config.toml
n_layer = 15
d_model = 384
balance_bias = true
vocab_size = 16384
tie_embeddings = "early"
batch_tokens = 65536
Below are experts of layer 7 (counted from 0) of a mixture-of-experts language model. Rows are named router (the router's row for the expert), gate (a neuron's input weights, with its number), up (a neuron's input weights, with its number), down (a neuron's output weights, with its number) and show model dimensions 144-191. Each number is 128 + 24 x the weight over its row's rms, rounded and kept within 0 to 255. Numbers have three digits each.
Before each expert's rows: a language model's description of what the expert responds to. This comes from a sample of Wikipedia text that the model never trained on.

# expert 41
What it handles: Vowel endings in foreign names. Final vowel syllables of foreign or Latin names and words, such as -a, -ina, -ia, -ara, as in Olimpia, Neogastropoda.
router:163110159147092158118121089132109140176109113108106146091116132096103128120143145139179100131102145150108130134114120152130169156106132144112121
gate0:160144164117123212121124099103122139105148107179122104108163128131082158144157152092124116138107097096151152118104110137122130144167127139117131
up0:135108103119164100099194134173168124126138127096107139123126122157127147140124096119111123106065141140177065135143135132118111143106107122130111
down0:153106096136127103133120177137131160118133112104163154120109134166105112129104097164091129147156162136116142109144089156114152135132139095159158
gate1:155101100125119134126159145101106141125130064155154129087156127140131102136176150123148137143109134187095111097146127144123105141128142098146102
up1:129131150133103143144124086103133157128110132092086102103129119165118134130112129164112140115141149160091079112104138114118106087149113130099125
down1:130148112091127174110114138135115088122163154138143116089123091161132144141122089137140114089106135179162082088109099125162111100123124103114171
gate2:097117099136083104096131103106142102123127130155164112154141102109148145149148148102113130169119106131151137124147153142134147131134114148112144
up2:117138119141143136153140193135159126186142102091113137167093177063147157142156142136157128094174118121149169177116127141106172126134114127164115
down2:140088119153160134096111145114157099078121138095138108148106102098117115120124124091123122154156168145139105104138119129138105074081114120138096
gate3:127114109105164127158096122151116119120128110173116103143113116136129161175165137166133109126071126143122081102117136166123158150167135145176112
up3:113151126117118111117173169101127146154092116124123149108123080123103121115166177087099160153104128144132115108093098153129128150172099127127106
down3:115109131119159124148126120128151111159123117128125124131157136122117167102156139148141115117122113158078175111173112076111125123164111119162142
gate4:134108134117123117142142141111127103166139134125120168108116177083142116116111122097139148132140123132084157130179146134142158116132156186131128
up4:110157105139140092098104111179124138127139144100098112114144110120136073126143139157129112120104148105139115146164115145104111150140162111188151
down4:169112104131108113121117143107141122066112154117170129148111067135126114102129135138155096163142113119148133122122126167128061167126161080092111
gate5:161078160094097162161123083111131179118117121182088107092113112132115107087162125086146108152119123123155085116132195129174137135147130115123117
up5:122122122134110119103116146118152130135137149118110103128156111097111143158154099161094155119099127122114153082129125126127103078110079149145167
down5:099128115146146111136107126118134147094115111159100129164124130093095079147086102144118111186164131183143103191157125101100171158136143111127154
gate6:101111184170150080144132088125129143109160135116138132112114104136160188137101113100140055122127124125149072114145124114126086121092137107144157
up6:149132165129137097138121156102141114098105104149102117159176113139133105111118144148092111099140114151150105124101150180120129099127132101112132
down6:102150135178100146140147117135116141134170112132110151132117135119156123141128078154097142134137102118128153151110138145131107104145104140089114
gate7:151112143146111137133144114090103141102108134163119118147132131161115114090141115128138120109136136171132128118126105111116131142104133107137112
up7:141103150138105104197131143128113167106134083087132052113132140107130128118170138107078095143132119159127129170146147127145128090112105102134100
down7:148165120142142154144156202139065095142111132148121129121141121142087084134147110134159152154150147119143181135104138160155153140104117101147175
gate8:122111137120115130137109134103101104119150095125133109128109100125130136136130118131137123144125138166139147109111142151096101135111164166130138
up8:155148155151149146146110140090142120131109103140112139132175102146122143163137122141111167076143103180123123126117137142131161145086147098179125
down8:123113149140141103107161105109084146072127151103071155112107114114151175152097128121112170163129096135091120107124114076104137140139076091129103
gate9:108114191146140154116122131140116135098110097139105117133113104154128145115115174108125154114143153137147130190105097154118092153120105165154105
up9:130113146133168124126070133161126137164109136105145173075131146108093154033142085131074170159133108114139109098119142092114121088122161124147125
down9:120106115128146127102156121141161141112108158153143128108106135097164115111152112171181190113145091098153150135104123086113140120113119123096187
gate10:162107127138127139150134125153151101135165133129144115130115087135144167114111147103135088107131196135164152098153129142131127126131160163098164
up10:126102090139127129120126160129153116157104151123056110121146112104107108107131139132133094117147154088113129136083107148105126122119168104161141
down10:121162116107165145133143122140096175113114111160131159092105126145111128155124089103139115179177123151141125118146146099137128105115144113113149
gate11:137116109175122118119120141139135115090146159121094112145161139127111162130140126146110143148133131129140149125080133146080106155128153118144146
up11:118101122091124106138160147185136129122135126113127129125146101129116118113138110141147116165093102129134164090125114107142118138105131137167130
down11:109153111123141116116119095149178118128125106149142120148097113117110126143141124130136100125133134109158160138136113119120151160176133145137114
gate12:151106127162093087134165164125120148156146112105134148115111117121123161153134088148145123146127119137151127117118133077130119144131134094137132
up12:099087139168133155138129139144132091134114071116088137126139129086125109081089147156132110149104158085106177153096161142160130163148104144126114
down12:161129097097126134067128117126132110138139149107088109137092122130137133137122124123143083141131135144116137080178109126108138119118121192132151
gate13:085104117143125132118080160147111130167144105147135127126140184113150145149138142114101142094157121124143136095146179160121119115135168103086117
up13:133127114155117124099120126107132086118133124103074097145111128089128159113132132114099127171139130129092122143076145167116095146121145116102162
down13:132127123101154098145102143179105167139134127185104105140146140114155169149105128132131174122152178122122129135089116127142128104128109104123132
gate14:136117146116121159140141128096095150175170147131142151131149125110121156086146104114093101149156150131134125136131134132139101152122145116169127
up14:072151110178180119121141166102103102135119093167170145177149160121136107113160129130162133143134131106086110121137116118157140139104110130124087
down14:089147124132129107129100166157167138123139140130150130116090171154130145119137102128126131161153176113128116082138130109127122112096101121092107
gate15:113125145093131150165166160158116144102140140166150151125093135143106101089153105154137125141105131167126121131138142111123128093121150146136136
up15:144132121128091117109110149125140159140119141130166154095106106117116146161123132107129136124166114117121096099135102148101148181099145091132145
down15:151142135124122101127148127135126116129139107126124114120152147128096136133091104118129085126155118128136092131152189137143069111110152147132119
gate16:111087150182132109085146094107117120124152098158127134138147163162166100131094137106154144125119156163125110131155142119147120164149192095137108
up16:124126101112135093137153093124103112144124097147148123110114121140116104160166146173130109122118097115087084128100110165137119146154097146092147
down16:106098098144138088168076123135136096153177135143138112132114089131107101149114143140109159136132110145127099141131120152130200173108154114140143
gate17:107110101137094081133090152088073123165102115125175111102118134146114134102101136165128084123179128196155110112125130150140135084148135128100134
up17:136131135152077130169124109156122154095118127135147145155156150091160142115135109141099142102128104148125117138096157089107186109139083103151141
down17:134119061129147096156115153121143133145105095155172139116151183086092111136136163092124139125162122145116111078132134144113124095115137110116138
gate18:154149127151123125109119109147126124100103141133109136171098161093115162051136084125115136130118157148122121062098163116113158132100177102154130
up18:110159151160126117127073110117163104129145143117129160140120122102101156110125149159090139150141152155114116147196131100113090094098137102118112
down18:106139141105136103136130182133148107090089109141132104129135097163137134120106109123122148126141143106097123116116142096138127158155128121115169
gate19:136137114133072120100098127123087107156123124091142125093096159150152171086137110122118116164148116165130121106154115152181149139149105156098165
up19:131122143074134124121082103135137132135136100136125132112132127112137144150096135141133120144094154125128068139120171187141128099127103141105143
down19:093124120143075097135143138132142126180135177131137166128122100182098125079116128122139088122096144173167130112121180153144147121141128166119139
gate20:158115165193103124119148142106097115176117137122123136123130127118121078099124138128146104120137150158108149141111132169130131136188159085162117
up20:137122102132143115095110133158162157116140129160103166117164111141135197117084141144106106153108156130108106081118090166104113092161197091130142
down20:178138118151187107140104165140176150144149111137094054161145104156147149126149136095122113108142160163154107142140082167134145151128158136116130
gate21:126117118111132100146103140108146119126084110115121166126153171109153146157102128140071108130087125098115141097154129187135130187088140113184131
up21:109122116117134156107120132133189112107097146098113098109144113149128141190124085118144123103141145079126116127090142129118109114107113135134126
down21:104107117122155150121140119096125138130146174123163069107114139110133152146132137140143133097120156106125130121095133099144108083125122170107154
gate22:158145113148111136159155101121137147124155107156144132134146156103128117124154123132125173155107145140089152101098156081093126168129156104157100
up22:141140122165101171141113100133135155125131150134110089140122147149161113101152125160227098132105098142131135106112116153168143139130127136149108
down22:125125159145106198151090114140112137136130110140139141163101141139108150129120142114116164117135110138154174080143108144148154117080158157120112
gate23:127127171117122127164177159102094135143119146170110145136092132139130117112103155082160123112124131107107165108110155156132130155100108158151106
up23:118093087130152126112096161081117126139106141111121110090130097157165122157162162135118139154108118155147140137159142151119122157119116143133101
down23:140069112118165119158142132115117152131114143116151100120163131133106094077123145150111139133129142152139138116139152154115136106170136112130101
gate24:109152122110105124167114132169075130150113125124076133095120166145085153091140094165127122121139156147150118093164109146141165141131115114147115
up24:156113112150160114097171128081123136180112161161189122134153135098155152103108165127143129136121147146102148140134152118179104133098114137150184
down24:100115158154117119151131120127134134078156106128099098155190099107120184125163103134112161155139117122138135137118115117138143101146125096158126
gate25:140138140161114130112101106130092198164158107166133172137133155087154055116129134104096119156081159119169130111147106129126082105080114081125128
up25:141137139124106113161153139165103118102117142168146144160085147176094145114171130132127118092125142143134089097158112129113115102134157117116120
down25:157124097135175168097124109140145081092088106144149099122118164158122168128146139130128116123119091142152073135145102132133096138145147092126154
gate26:173144133130131152178122120160115097151125084132111122102112096160100088127102137083178139121120187139112166123120173136169106147150124127058111
up26:134113130159114154186105095158090146147152100131169131125141126120104092109159153130147165147146141155132142115140134096150131131116186152142168
down26:060131123124111115175151138137132140159103115161127084137122107128082125151122122125112123112126158106119128121109149166123105148129097131124143
gate27:146149116160125134172129148127147148146081157147111155118162094140108108117119144122141178136133165163092128125123127134143134094163159131144134
up27:145129129135125164119124121160119121130134106111141150126138107118128117099109136125103160097109162140135160112192103129157122188115149134104110
down27:124121097147108108150128149138106142129118151156089136033093103133121126118115148110146158063131139149122161082115127135151134080142094117138148
gate28:143124132117121128100120143128166142131054129109143194119114138143136142146150126180121097117156132156127080134089118119085095121141117120094129
up28:095100146125141112108145123080119118173126094115107123148131129121127119124133079070146134144101092138173150097112149182115152174147124103140142
down28:130130145093120098159114153070136127122121186115137104162124129130123133151132120175120094143128154096090125144146114149123166070157107100117150
gate29:151156161101141114148128164127100149093094103137154120145120094106094130126173118135164185181110154129150104146133181106169139141091124166145152
up29:108168118125109091107154147141120130157122100149164099129136115120144095170096154099140099119096177089090123126118103152136163159154152094136115
down29:164164117131100126143109149093130116148115154109127131148098105081136117105147139091123114161113150125111109150130134116126125121116170138086139
gate30:166172145156118166125142115146136093124121103163143164149138109113112087092155145109153153154134131096103104144155158170108087107130116122132162
up30:059131077153121104103071148044143148114174133112093129133117090093117128141150136152125144129131112114147128137086119125112129156170129124127122
down30:129148171114138115167138143119102124128151086120120134130160120156148114153135112142104110115099132110144119102118155111103151124164098115131118
gate31:144113138106150138127106120116122148142078149127136090163146145127081165135132136153121118143179143167153071131130110142133113139112094126110187
up31:115143168190144123168115145105145124177181119152083127184103114098135177161127113118160157122196141106151141134127155170154153140101138109131126
down31:119093160166135146147114122146116141141103118131084104083105140148124136097127164143118162111122127152163100130148112111154164154140110112133080